{
  "router_score": "sigmoid",
  "balance_bias": false,
  "init_std_router": 0.00909
}
Below are experts of layer 4 (counted from 0) of a mixture-of-experts language model. Rows are named router (the router's row for the expert), gate (a neuron's input weights, with its number), up (a neuron's input weights, with its number) and show model dimensions 128-191. Each number is 500 + 40 x the weight over its row's rms, rounded and kept within 0 to 999. Numbers have three digits each.
After each expert's rows: a language model's description of what the expert responds to. This comes from a sample of Wikipedia text that the model never trained on.

# expert 8
router:501488528516561516501524502499487536489490477544462519495512497443549470473594464472536438505437587581451482464474567475489512502499510535504539486551516525459530514494505537595491518556512526
gate0:488513476527455528449528477494520492538546474491415547510538461393560476490533552513505473479432555446411534545503552490482606502562527428545478509503449509458450518556505448428520485495509437
up0:460478431456444470481489489485533460471460544509495492438450501506478528469471515488433478491501533556457465483481465508515424569485567461486489518530464446508515503523489465455501548532509483
gate1:505479538520568520512497473486489489508541512553505518539476552441457579536539459534474523565460475507517529468564514497480548492486514523493508491502444435458545498517382556628410535433497565
up1:455527521499490465529494508483462508528484522463467529502525548436418505504502476547484490470510581528450551499479494439509551527493582502513507608497468476444443493476524561507439431569440514
gate2:491487437478540456517447473559469534500516481525494571482515496455512493543518579497389517531489539502513473534517514451515452491474501490545565451576503521551542422540490551485482530437563494
up2:486523551421454504510487487554465533499603536596538507524516507543468514577501503484439494523555413527500517474472617428523473521498473502507474448483438435462532509528555473498569535543502606
gate3:519436455458502396527530472565543515505531445558471469489501498538466437444582541484516511509499590544534471524479503550463495429491446499476498460506529512501473505475495520538585477573447518
up3:470515438471459609499532481560521482493535456526522549549497511485480510477500577523465508533514462477482496535490518429471472409494519417584529534494508556482535575458513539510470540559540438
gate4:493441483473511540531468499520549473477490475489413523423467479423519484508566560538520537492495592455453500468468495470482458490502503474537571531490512542439503526504482497548485493529458497
up4:493587487527519503512586515472495456443485483579541508434507531477454549551531495510502454444465524511494511518543538399459478545479436518537541518495437469555459506532528496496532444502516488
gate5:538500531525467463541512455462454565506493491517470509475498486553481537507531553519497501463547540511451472506503528498480436546536472546475511546510522493508533520533526446501540499478494459
up5:502481532461472467514468523481446514472505509487544580576484535577440482465520533455442500493442504534500538460515430516518505495508503471460458481499554501508441514504561426533480555525573500
gate6:549440498524493539478508510503510536556454522493482487476488529452556447501510477565463535471477568524451581494492530480458572628483493427514523527473496488491542463559510491541437467492453464
up6:512501498462494431517516473538549512493530460467455489521471526480502505466485512444532540521451444479536554503477550474530452431543463516507528504521438459496500492411496490514544551571529535
Description: Single capital letters or short pieces inside acronyms and capitalized names, often after a parenthesis or quote, such as WNBL, BA, MP.

# expert 35
router:514487524482563457465506476541459479511475487531484528440411542448469473459642432466508510510405497501429456490489564528475485506511555481480476549512491524544556537518553565522472586528530491
gate0:534552465525519422484548480494496559534564525537494449587512512509458586452494517444472533492477516496510506546527442586537498480469511452543484493561499482517529497580513461486492495535433517
up0:493425540523469485491439547446481434455553470582499470503505464555557528562503451513495518484547435416513424498517520426454444515512487520478474504453496491417509475437566497519515462496456527
gate1:560551521493508612544522551506441523469548499535464528501542514476409511351536572508451476525527494588561495466464521483497450519543463520506466479518524483503504465496548482488459486485551495
up1:474512507569509454471478508484428496482478500552432516521502527474568497528598459439545497499464512492444444419478510525449463499483559492497431514480448524448413476520499483546492492444493516
gate2:506506469444482569508462511508452520526460465512496494489517498457509489461484490579453479468481448527582501511559504433459555498450505533501458454538491495472563446546425487498419592527527493
up2:458517451529473455478469508478484465446558545552504478416483498500464560493565403507518501533479481479510485519506540492516458454489449440455509527493594487421499539597484503496502525531565468
gate3:403505465488497529485512507497461473560540462621417544572479514515570483461525510552456480408492547503464496565491478503505465452511568485451432437520483479492512456595474526531462513482475463
up3:511456519486466481543502521490542480561464466472429497429492523494465463505560547434526484500470464493472492527531541443482450489551503472513533477462451516484422552524593557509492564528449490
gate4:506487481510518541529493545532541509501538443479496564533484570471472558484529508453495496510471470475513511526509519530529520478492494487510509508451494553521470464441563472591463562510517557
up4:496430504504457516479537538492495500520511444506475529499505503554495539474546517554511484506539499518455495524496455523513459486571504507496592566487463504515587476465553470506481460494434524
gate5:553510474505579527527513487510547444449472552522488542504470458495466541466602477512547549429534475495517499488485547446532505559471518475439437493498553493563467519552533557503478550480448523
up5:495496534550479527534485425515552466460413550602536501453546542571517462519577495500504551483505594523521475524451546437524597439523516518489544474459516520434521546505482497544545516530419480
gate6:524462513459539477522501537548518524471465490535431490550483553404513511477559549460518570518495520490522476503452560515495538529512586489473564480390511490502534502481509456525548594500474529
up6:475528524495499557437498459454528512439449480532504511504473559559504409460570463462501461550521512551461517423481416495489511530483525526567586559469426496565521499549473490454506559500451498
Description: Individual digits within numbers, especially after a decimal point, space or dash in tables, coordinates, scores and identifiers, e.g. .500, 73.

# expert 24
router:505550542591533460547531449528495560526505483496491490438458463430506405515500419436499507533467581618441467464464484504496476520490598496449521500500483477510507472507446526515461519569500536
gate0:514504489486502443497479487515473522475483576472460486464556451462495522535554498514503528519510549432460463533494560490465474445495523514488511507459479526494484502607609517493587536497492564
up0:574490500510565465573529477516492512566447465482474485493471516501508428525508513434495541458561485436449528494514590518516533517476568568488377483498444498507424551481484478494536515509506573
gate1:489467489577573501499456538561507509510468431473531484448510432465595541515465438483502471551542412497477483500524498485513565529412542587576482455491461554465500473445486577491489588520495554
up1:493484478525544468488528503462541518529522545551478471480541527565514555443588514524536490523516518459511471510452545475501444505481487476470488474462491492606503470467599462568564487547516517
gate2:438519482535448482531517462528551476458499501520549455508521540450498476442438511507483488558545536508435538478508474409514478509522542585547503537492407530446480543456470515441538593492505425
up2:441489450495482521452490512488482494482495435520460494500507487498526469581512512483521442524458484533423491488543540527433535413507467476463446449407483523445423568484486514516476475458588497
gate3:409449536476464532436468564547473466504490538465484503430443464600530494493458475522528452524496472430519499513470521514474517560491412535530515499495403479505487479514524447497543441509551537
up3:481584492527492494467551541478505549537498592470476490492495557470530348544491439538539548505526464609458522473521509496509520511479478462507456439399518531512478522465586484472538495468492483
gate4:533489502503521515528555495498451545513505480499552498520489491413495509418486486543552542478545512552508434464541571526524455527538510483509528451444432521498465448489474599527504479501536459
up4:530466397522472494534535469431433465431502471549506516487512465511505513504454548550564501482577542473550513450504540550468402507511487588467536501452537515489449488514444484581493472474520505
gate5:481564469574485512511508527504462572478560500523504510478462419470502402489435458481488498503568498505503486598496556452506468491517529437531458561509524505558423467538513490517478558493484502
up5:507437469487527522498532493587573520579460548473531457525533514508489455476479562450548507592492499445488548516501481523527474476516496433484476501511530496534431464537486514467521529586477560
gate6:500458516520520472517471442554520494521504508492573541470487419431520540460529504555515515551532511567467467480526499541426531533497529477443486574391573518491464516446586480532557517487525587
up6:538540464508499481555479490517442450503482526571486469518466441415453555546502533512528462564460512554533469547500505515574525577507552451487457442471525426447489445485518426466532512458529516
Description: Commas of every kind, in dates like September 6, 1899, in thousands like 1,082, in lists, and after clauses.

# expert 19
router:466477460544528467467497568542510501600505527488401526428492516420471476420504458436493548480464546554495508550510514549444503513532549467454491524518470502537503488555506482473514488488522583
gate0:548554460506526541463454506591487525589440541463526542457535522526531376475458494522488526476519466456471559534534483494513562512523526531527483485520487509502545518580585479463517478539515572
up0:467440513434556544487552505509439530497474487503478508444461501422498547464480486490481481447494543593498552546463482567480546494430446426434511520501434407503531461419529509503474445519474562
gate1:454463524552372494544489547469500497558506507475467512462540435449472509499495497496524478501482481497454458470527478511490443561597519521479566543515489543531516567590483450462533511477470586
up1:458444513522572504525512546507512497455539555550492465477489630432471495465474463544524474448492465503499460488603552622567459443460454520504489451559532492541462537469538469508503538461549521
gate2:572475493445465453549538517539436488545555486577502441508462531513442474521510579500544489496528475475514475471511517459536437567492460510440465464392503554502529442464533516479517489518558414
up2:500522539533490524455566511566508460506417543471571549484515577463501446469539539437461522508452519539464521599516439464478492545492483516496525507489479432481476495486499463512462495484454504
gate3:500558499459365530503486512465502560526564521488461458509505555460473546549555513464547544504432591519510490505444510527492512534607571531494516459518520510501489491509460555438488450478435539
up3:509513491498511485500376535530563513526504486447603558496533510485484488486540550550447404510526526489456520500455537510460547473472488535516536494542501511504594547527540487512491507468446506
gate4:476463476438578506484418486554525532550516513493517498510538523497485391566563443512502485447467506392420524492464593516464564480536515552439516515488512477513461466501476543525470467447467453
up4:479492479537534486481414447507445531517534495496510550493482466511554453515570480539589542525476543447424472486437467565484531535501550498504535534476530391582495486477497538432505504471536445
gate5:458470516488462442552526499475484506553560501456461497535538534502488526493515524490409469534547479456480447551506490407522512495488518573533505557517500506526532453523464546528439516568531446
up5:534530559566476483513517563441488493524475517473498549403552518504534544493532452460478498471512466522560540475504471494547508513519587560475584504431440535533505567481466432577497472493525521
gate6:497550453453494459451437496544467451482506413391511550526521537488524509555513464440509523428440524562479516475509484522468496534459471486475489429536501468537552508438503523531475597591535464
up6:472444490490484523519532554512550481540469617527502428466479487538423513531476482418511539510546510484486486478531554538492466543494546565457548535512464503486485517484477514487544405517560527
Description: Finite verbs and auxiliaries right after a subject in biographical or narrative prose, such as was, has, became, returned, met, gaining.

# expert 7
router:477456446568486483531535471553507517548514504515440566478449534426473527438510428514463479452492540595416472558436471488488544605563498474481470464468507478474597517525524528520534520531532543
gate0:505520499498499432579431507552478459521489442472440533494446462498560453514470532513517481469479494536545506531517440544511458535528513563497524477471449518506505547549469566492547498481478559
up0:471554466559502515473493461461434535486540548448440526412539513343502440566465478449539494499497467470478513510527507578509504524516486494555551452500523464469479446538489442514518518486469512
gate1:455478564473537524588425461491470485556474483505528494483505459511519514526488439462441504572497504468460575491506460452523506530477521552485429510494431478521533492435474584455506495481539458
up1:458519480549454544549473511480450491610548484495436451514455518449535487522521478442435515513501448508413547413517503539502494514475471414476453527484468486517473553450488544439570487506485495
gate2:480498488538470494550550526535597571473470503621460459535496469588486492489519557500559515514431486513481469426532493548518522495445546487453514494431502530444522491533505559522485465470511452
up2:490530481425483406489450529543514501538484539520472508481430498543442503562469516443455524466490540432556522505548469478526462503470527557563468515507475474525498536515486539534457486551461500
gate3:521535498535501502486515560468533492479500473388423500488459456512498563494404432515502478493445544509482492537463488507563516519504485443541520472536497484491448530503476573490458471513505462
up3:478550477475549463465514455443521508471441524493559586540485483608486502536528427520613521475481517530479488512426543442536477543465445410438484521466407539460537504504547492528512476541509578
gate4:408543497522456537540529499526522476556472464431551499524500416521520571516471538519496501492427484465458429508515480540466512473491544485455447521477461442501462469553452474505388616502520482
up4:541475589572516491474463510497557553475535542523496496502493491501509466491515508478511467529500523547455438529558606488538433495550437456449446478501503552503472465451502568418474478488472420
gate5:480479425537479563511509554493465530569492440466454412570504477528506515482566520517510509516534515500486494483513528452410438430462459554503535474497505415426479480456504506563516527490477530
up5:465543479526520486521462531514552433453521504570481580485459498448531480515502496506500496540456551560449554535492493457519547456494507556530515470550470465514513469607550561498444485489513504
gate6:505552578487566485527471402482515471497528453498504518462539434467530555432517502533532503477479589505454490508562459526536493488523512606465474518540519469487489455461563503524499504513520526
up6:530482472489548515505518494491502477495509544525502502508493499541488452530523448476450469470508467484536550497510588561516579564470465522537516508531531500497451480568432494473486549556379514
Description: Sentence-ending periods and commas plus subordinating words opening a new clause in prose, such as when, before, where, because, However.

# expert 45
router:513490562538538461520538463553553536525493498528483506468494421446477397463554478510554493421483518534493502521483552429533377527490496507466465450496434511479506521515531456524529522564574477
gate0:462509537497492505479461553495512556442532522510503555554513503429529369608496504533505484578525493520502502482516532517494462571449463484485427488493506438548488534465467450550518533527477569
up0:506546566480503502499491501471505535542487483555516528596463475532447489516527571564561427511484523465474522538505515522511563547440468552453593513456496431546509443527512516554529508523537495
gate1:556513578517536501509491452587446501449468478537481535474507526394533480492550473462547491482509501438549537461493413484469494490494468571418523493481529511521431528500497506554490486511469484
up1:508473498466530419439466521455464478493510457487461475471535585517482530519486446470486526449522499531476495551481494498534487560463522475486495554559498523519474497485486477568528563469466504
gate2:509476457497477496475508455483545471574522455450457537542540480508478502560473468533431460565513540541507513561530492480471534459494478430462515491475520475493445512493590511536583532492553474
up2:477540428479568528491512549492506510501588453530492545556504440474522533447560533468512444578429478536473520454496367470517486542523571520537499469487468507535468451528554566495542551449509454
gate3:452476504520548539526497530470513514452441518526535526488609545415475522492504530561466478511471554483512519536556496472473427533551483468479437486539499466536540530530615442498567520489504471
up3:475432483481492510512513510543506489546399514466533512499519467496553539511385457470484515482471518551497522514454497533478487455499486493552532492455472500464499504577510473464478519525561446
gate4:514499478439540532494573550478564477458521435461477525465501533506521440560441515527519514492517542486478464503527480516523549487515500522487502467531430509476461518527476478555487453458539424
up4:574492495400518481548470522509432474472429560425563495460453443438502512527509504416465525487452489480523512485492503551506551482503491470494508485492597438487476506551485513547535452477467516
gate5:523503428487519463519466584500514463569470486519466494487471605509456414514522491515465587503485475463482486467533517465472445461495468544466460507454550557473538479504483509478499507555549418
up5:497499500503466557396475546501474462546461480462513440538509476479449530452431514471464466463494490582549565489563589527514596456480506481487520489466497557415507459506490508445491483514541562
gate6:433481533486482542471505513523452434450412551435503476545537519526441534472514473502537495445484494533494508469474496494557469530502466480499503499449518471495561560590534534485515460533474547
up6:511496455533546490519497471506452439495617477507457505517462501503483548523475490544443522473474552502536449455468492550508474488564547484531506509448481565493557509509492544520525446498524563
Description: Occupation and relation nouns describing people in biographies and lists, such as director, player, writer, son, mathematician, photographer.

# expert 37
router:508546565556530431476532535498475487543484515536475492444492493466486429458610493539522550479464506537501411520457502495471492468516514480449525470499460497446497512519520573480504496490553526
gate0:521495547545494544524487512523521519439454462536475441487460565456541539455547481448536493532481536562510481520487513464472533451417497531454541483414524498489466508487480507514507472446541524
up0:499477502468499499559535438482523457569568570478563464394510484534463521495478507578462404503544522469568507507517580518517506514515513546425496511457517492529498495506481458487470434524422492
gate1:532534502513579494455468518505525513497479500468473471493469428507509463447462491550498479535392468476544520538467498552537527495506512517516446506491436480522447507506424501503517464530479553
up1:501533510550503470523526516521459491464517489520467427482489506512529502499428445556520506530524473531513479521484463508494515508463599445502456490464484510464473481530546457472408524496495461
gate2:521456564501543441568551552420532554504482558538485485480559535480479465490572462449469593462515444552468456511430507523564518450492521560489514463499483559526449512611512526487448539502558476
up2:564481452511479457410467510481535519528469493540508436510567518513509607455501480439470502476464569563485508510468495458490517505399472491482522503540510518554497542538515560494548556537485450
gate3:423381533535520494470432504549505519531507449455534471495487480550459505508534504517523524435505599500486474562552506497469450507555503481493537469530459490442442522472572475514550487460504442
up3:476488505430464505452545468469476488459459393477497514516481440562440484510531519519575507468527507488507543505475474485522418494505525464514556368466443455464549419448506529454515487501496471
gate4:468467592497467485508487501531495519546439487526479552505507514511551542460530476464497581575476503511515517467513405452589465562451464503447516501445464457537499458484493520532486491498569421
up4:511421498500487565474462559485597498559530483449525476531505472521504503469474465521506482485475560497489507504491451474458486489399438464570525476538456546496491535500584524482501498473559546
gate5:473541533512502475443436468508560496522482477448472444540545518482475525513499492483542514559555502432428457527426451477514455470514508499519561552570471478473545509517543508503563486571538507
up5:542526525467500440539528491462460470462556489518513600460475553495516495522529528532519530458508476431558481452496482552529531477563516490540442513540479498509519542494501470588473423546537500
gate6:496486469489539451490550577501442580486513528524484444461557465575455463491480493510500492561515578451430449412481500497502477530525475500481449506467486500489510534527477552503482598488470432
up6:514488531489505487481487552524499539547461516462482515421445511406510481417543593512495478576530547489428409486481489491445489507459510425485485513465474491514526531505464484569470444476528493
Description: Digits 2 and 0 beginning years in dates and tables, such as 2017, 2005, and short stem pieces inside words like t-ink-ering, t-unn-elling.

# expert 42
router:575498550454528456481551528498526455514454554522456520415464568455494516435522467458515455428475491508507435519482542511520523514551467509443440516502492473494499521521526506565430522539560534
gate0:487452561493502582489420496497502513535479445452499529490498551538548497462522471507564514476510498521463536488505560406514492490407499505512495491510501466510467503513466553546559510530410445
up0:584616520537451524486502524480553551510555482525497494576471552532508477550431517535409505516551556498459472517530486512478469567471575482485478613461463570438447565535467554444459526475462519
gate1:486449537461519553480458529507511522575505486542472490540576400467505556517504556483552441500454411564479566492484486546474489566469537432503535473581507518508492477490524487563482516464541462
up1:460522534513568397518606505573499488525472522541419550510513481618533567491535527467539478492489487531582535493502512541509497394497460543484553494483527484538487498468480558493471519495459479
gate2:563501511444431474554464443465505487512471459500514505527384479483471568479508528412461438451491564554417472498498479441532467540511536509531539480480462509444525465542466473539539543491549585
up2:448419519472557542533513494514571449554522519576543530478537500489497502504443448489473419478529530474471499477541530471504492491525505527471493497526478525521435529495535497493512404458503486
gate3:588469561520492445448526483499480464514492530498526512552443539499480448483542467407546525536503507456514467564501511550536573541411432469478512460554461584541492507453481513502529408457593504
up3:563475517524464473456511494467542543453478490510562517513478500496552539465503506403443556430482528556483514463544441543490575495585490523506473470508586522453471538468467500535479510519427464
gate4:442487486470449519491507444562552506521488529483457422571465486422485472460466481497574438559414496536531413489535491508544514560455471438452389465506539535477545483457465515527463516547525480
up4:541538507494478502466440475562456490455520494499514452460513501514502482517501491525529492604542543529503501482447461445431495532513554550519469480509525497487537476493382527528533543533491464
gate5:495457529564466499488588481483495544541511497590485456530531461499551524484482445560550493502488464445491501457529478520440555521536490416443587456461516457514495438477516473517502462559512490
up5:538482519454495487424521465400397493507517522511447519581462480569480386534507484515529479507541505547608487457487522567546416490432533511498465494513457539441480443536460461409513477495525505
gate6:463483532508494513512489488588505453433424527609529502475477619504523497515506425449425451466520453551523473483425503427481522505464522543509495518512474479536498473479527509441437549591529557
up6:481545516441512509511527476575447471489477502432527516457504523552504515516503496538540524519469477525535554539528477602487487534525527542450550480463503525447558458453576480637481537417521565
Description: Past participles and verbs after was, is or be in passive phrases: known, used, released, characterized, located.

# expert 6
router:474510543562561539473526558498490457529463536524465566438491472488489448455570427539472487493504561551518457527476519539454430482504565462470522453520469487524510499527486559541483484574568535
gate0:479467518535513474509489540475472547522463446526466486496507518492576472444460458560536482487533545526452499512450545522491445423501466509546573510390491468462495481503424518644579503576523517
up0:513500538443513484503518446509497453457534487514538546554435579454403504474534443496502545488413504507503484405509504478473553536475521516508429552504588401554469486515495442440445486540521517
gate1:405510488454451518497431479485569502473490464487527504542514516437513460462553410505535522438538515457520509489481453517573580475485583529475589432467515546498518442569502492426523471501563498
up1:509465514461500461508435516493547468519493462496436475472533494481486539443492428512463489452524424544483521504493455522446471501514421474500425448468505554565524452501482463539444523477424463
gate2:471461504457481472519527548550452496551509489497433502471470475535460516478538531533551406504535564584487419468531586494551532426490496515432466472447490539532478516539490466472461597526431487
up2:459455522405487543494447519541508524527503524503502555570510488503511471446533554570573492534583493513410465537433490548509523467494538553495530500515498489460433537428510527531451510519566459
gate3:508468507525459491477545452537487460461376573434440510477492494503531465486462477497580453491475467512456496479433534517420516537488491536502495435548513510504464498477516489507468523463480484
up3:542529433529560487512494498457453504536536495498490468457507547501547463566479566456482595526510567465474438492494470543542481480542514493513548512452519528474515443471473573483523489606463485
gate4:518548463495484526535496506514482499493529566488581561461553438379447457505473571544520529461506500410405572453543473507471552539511545502467579498472514517498491505515494420554488455488450473
up4:526493444490512512589520478511511508497469548483502525460415500566471579452485496527454468458549499547542477494471471527524427531458474484577420475448528601492524507466529496564513518529489449
gate5:539484534533505507471547481580476512534481479530442479511472438453490533480537489478539474548523492428524553545465481497503436522488481531442552499465470424485467601520532443475530422539550557
up5:518470447468491513560539504440495498474455524536525557532462475539504501486483532460439503506462522525544469470473511510466512478469442504554528441516577556452552449436500518448492511484435500
gate6:479456533487597503492540555438469487488498512508486519509502545495532528506450476570495556480518588523468487502458461441540424505493504458481543502479512513520542541449422474505568493518495470
up6:509491462503523419527565455510488506461447452572426508472545510534468419533502488469437431511493488468498474514473467494487559462470538511501496497491516456532499587533487477499623500482526491
Description: Inner digits of multi-digit numbers, mostly 0 and 9 in years and counts, plus number-scale words like million, km, century.

# expert 5
router:505497532498540500449576491568524439525465545559448540427483480463492479379537458454489475412436503532496466528491548480495472496527556455453517531544491532492526569510544560510482521558538548
gate0:509450469456553579443519501526590490494478502465471548493431419473508497509505482508497480456491498507445537585508494549446573481554499503512499446447452509519557484471472531479530430492462440
up0:571449471543540484410559516430514564567532541457482463452518468541482478557532503568541441522484563527494542541547460472464522467510533496531525504520484442531528480432496427441478494549565540
gate1:432544471462532490527483480515470503534555504501457478496528467517500463517547494519500414523503584503463472529396469488531565506542542502516465543419545475508536533536480592514542470510509484
up1:543458412509533550548505455471493526501468471482523414479498436555552510428551443517514469444479506545530472493499469538389470554552443524495434478459532489490485461494541468455490523467511469
gate2:468548506426520561499489505609495487501517471530415429475539476507509505525523516491525495510501604545483599535489535528536548511481482490447505537487472450548536545501515460412555558497507480
up2:626506460553479498504422557488530526489516468520503438444503529468459484532537538583455517508445443550431418427507486468523596533541563539486507466528508517559498486514462511487538503518514501
gate3:457492533500519519450539611527544475492520543530426484468511507499504472490503528527548527475398468547497537435505506485494502561584510512435466492497487546431423467459494494528449461509450465
up3:546554498468425551466456521467540552548552473495513523535440550531590504517490446545532506471456499535556462486464499477501501453468568497472510515455503523443453566499429428469515509588546428
gate4:512555467496498425532542537550497499541496508531446456520525479462555470476471560525477485471475476525544545458517518503526432487535497490505533446482520550533477560481482504494508580527478451
up4:503483493493560481507464506510551460506516474488502484504538470499464496445537493499599476524459552487449543562528475485501465497494524577505457576489508519514520443476443529475523536514495500
gate5:566466519485457486516501501494461506436536514546490499528506509483561558522579488438494516495510553496445472532477541485487513540588475487438422513490469487529571504401562514531533567541428494
up5:503545509438510540460563457519484573493496469516512430403499460495481493525572485491506532581471430486558439468530461439536486484483456491508565455470545574514522466528416561502481515452475470
gate6:521517454501475477464573482548473511523511485516459435471501472449522539526574465554491435498484523512474495581463523514549548501508444449476512578465535558417524471502451538470500548496507542
up6:463518525509526440462523387495519612510536416467493517548410511523533495499497466487551511524454506490471488551545576589495516453435505521468536490529497497478581517526512496541432509496441568
Description: Past participles after was, is or were in passive clauses, such as named, built, located, used, plus plural and possessive s.

# expert 1
router:489465505573501452467560426506533457501466529529451520485473487424476436449600454435500481543500504520443480502486493528529474512486520464460503551502549489492586513512490479525549497563549514
gate0:557457506475438513504458512556534540563452461493496530464520522496515460494616427521528488503539523478524469510464413481497538541434452412459512509518520482437542487541504486473490598534435535
up0:519450486465474472516486500487431519512478517479493497496501511422488433547491500543474488486523475499452543504505473514500521541476507420471472489455415488469549465589507484457481442466398544
gate1:496526488517461524494481515528481496481534424525479466489431543485541527493477460447536467410547498491523513478480540496544523463476463518481386458463553454471506501502514546502478518522480497
up1:447503517494518531600486511557522494551500504564537519522428551527490496479454475522411511488543525486485437562487542489461555511494450464546529563521450473503501476528539511503480440463528483
gate2:442487534510475507475501468516564506487513466485432558456570555501438478558483450491532528491511486503611427475431456503482503585474506491443507465458552542478555531501497503498514532560569504
up2:466565452481497497479492422483486484507480466520520556474512548509558519590435583470480493589480460485498504577553455485457457450501508469401517551462599578516499521549547493544456509573449483
gate3:438518476568543506506499512478510497497470426483470478495497457509529465534543521439557466493535457504503487495492440507500494486455477500503457522480564533548545462546489504494494588550507514
up3:506465493416506439501566499541507448492540464489529458474474499509575457535449519510517490494472515457512536462481500512507438489449565519482488429487529570480496426456526531478534413528436554
gate4:494552516452473513458458482574586528510454510539474504554488424615546547408516478524468565490542526525458439529442513497454466544492445539503514443457498472513531482534489463533562516494487514
up4:523500472507407475476491478521563561512535521499507491518565562496466450506389470546506483442451547507505543450484513474494542525526505460482508562600564483461440442549506492512484543450488503
gate5:461462476494549511536526497455415540490550489432501539426460491444490517486581514462474484486502479564524563551445537524529497508590475528484521494477475537572536476502493492492540528537559497
up5:513511495494542456437498502429460499580452412488520455473447477517447548530451464448476468542569502523509504510495435511542508540476484480593499503507494587479514465473509473451499579537532547
gate6:454504444521538467492562455569528497509514501498456463433524488438503476433446493506483573518486536538478531414497498512503476529473482507503438559522498452502484487516567433455509505449459500
up6:567464459413553544457477500593455531525578453505454474519599453452521575524530553450482477499552483510467481507527494493504525487536451500450509489486469442453485480495513475492515526500522525
Description: Time and date nouns like time, years, October, plus stray UTF-8 byte pieces from Thai or Chinese script and symbols.

# expert 22
router:484451518531542482541493469489507526482522483525486495441503500448475409490560513530521487474462520555460491568416568462468471502487573496432524563527517541520549512482482545570531462571570468
gate0:460533496439510524463475526568589526476456535428507485544513508469411478489547547536586508550506513473508474508444601466512535498469532494448530542497514478456490484466503448510506512492471495
up0:562470463477518527481491552449572449467406492487515530517470507584473510488476435592579508495555444540456463553513530489495504542470525469452471460459501457460518493473475473507491505610454553
gate1:529468430512528509573553443488498537459528530486471516558418573515490493491565549499523527464508546551467474466413448459596466511465505580538540470416525466512544525534595520548523480530538453
up1:507548429453508489469536472572487519464528544531486437482482511541521411446522550473563474454499476528574535489513517455487482517535505542453494510492458492467440473576494500549428443595534481
gate2:471501570501500459551508456498468506453474498539453483563491488405479467431538477501518456502494612532490482493487434487485533430543511363512490531541571506487520517557518546497553505530554451
up2:539544512490563505409521538563501488532482508598462478513483508500546453547522540493480456545478479525474455562500525488478576447537484499530524475477490437457465563499556511543496442532440440
gate3:518457503513486514534510484512495551494474472557447518575521487479498516527503448487421502419548540468444490457486408498416542539430521489425464476512545500582464527429447553540443488502515546
up3:515489454527479557485516493487488470372478545595459525546534513480529537500527570524530446541520468432533508422521502584506426506446478509504438552489474600523551509571448467476443546486554462
gate4:508410481487420555512539503485579464470510569496492520495466550512479453436550447516576462465525416431480448523422503525506501534547458526454454539442531529459506481500472463489524523516465411
up4:455509508523526560483484476518583484465521520508494514460484558455445494469515511538504469430493476550473523512466527507504453536422402549552522473526489522473553458517546564463524438483549544
gate5:506493465561514476542539475503507487434467573501469450529486491489492466589483473471560507560429523519401540525475572488443564448463485570541538539469460487500561596534438489498527573489564493
up5:495422532593525506507473540427538463529504497502538490491471502487561546483589464475492481543493595469445484504515497460479469489420477504463523518532553433545504495521571463519501536538451495
gate6:526489487459455444449541492490574529461506421475517516533471469510485499413548489551526540443441519466416511550515415504466479505469519528369556507450377494510537526493439470577493520480487491
up6:531452552456474484489503601477487483479514448462544485554511507458398491548511502515408483531468498554459530471504509485567484464471529463465479470535475545509481469484528434521505489418458495
Description: Common nouns after the, a or his, naming places, groups or kin: city, town, family, club, company, brother.

# expert 16
router:470463512489531503517537424476446440490567518497501533472493493451569446481478515460517575490439471545477487556509483464436491497439484484474469560487515556478494504543542482537534512560530516
gate0:508469551566526489515537545499490480556482437542557549501454490488480494524445526493536551560532476466484496488492509489432504484547488520527506466479510542479529500542480426534449476584467527
up0:453516485553487468481429555419520570537517545480543411489474494480525468467391514492487508510530452440466472522533526509485468540548450522549529459515504520533474484492499504466504436516499497
gate1:555450459422529480491522487498501378509522477507432485473512503483535551548488516513475528508519531484494526487472542490558455538532550484474481532493509510518498501460497459502497496572576488
up1:466448407444542497417548527521511507496507528458353457476534553479496520548499512496515527475545542503557433506498456479484487498522511487430482566482482523504512541589501578504498438487537479
gate2:472529535436626489518535457446470527543534550477462579468544502494516447523458542492525518508513492506563535556466556527477491546448466553529516482452514546543522468486472458475468415524478501
up2:500610506517512460469480533535508540441492503488509505471457520550483440597473539457468524462541475535589547473522491501531498495471491455517492462468536514488531491553502469491448480516447521
gate3:502583482543500574522496505389510473493530458436435496515489498534538516530542522471514478537470519483455506517476505463555499578501533551523440463511520465481491572492471548486455526448455541
up3:510499486557450488488560473477452502437463434525444512474547488545513490464529499433471567527521428476391517477419543465461531515483467483522466486466521528528450538542521543523560516515545516
gate4:500547508505481461585490372493507511506485518483627517495520474456483481493515501388461530539538463504467568493530504485504548505465483510468502452468513503513486533504504429484548554537480538
up4:511457498544511494540475536435523477489492495491465456518535427515476468509458502549475562504459582516463504475440534557455500434482420479432509461505531454547468521495391483543525499469521453
gate5:509455513493487480489561461557515498530456516486521540514444456487503431504519540495433572479498549489510536534485485492444542577463498470426458521597512516525490544447596457486454539512498448
up5:509463513512489469420479485510527487470468540500463522489499522471525494571533485501445519444462507528612522512473489530525467499462422522558525547510463466524525574502535592498511441568528549
gate6:474486508450504475466455461499451449445455479543465485511490477478515502552455500455473505429489493502497465566553560533523491500493445512461459552439387533487460477516461521521524528487464492
up6:423510476499514531541501408451500479507476523456493516473499471443517500565560425505515532487492488489584536542494461484462521460434546536543489544502572503510446523470513465502468531464537538
Description: Field labels and list dashes in infobox-style key–value lists, before a colon, such as Industry, Time zone, Born, Coordinates, Phylum.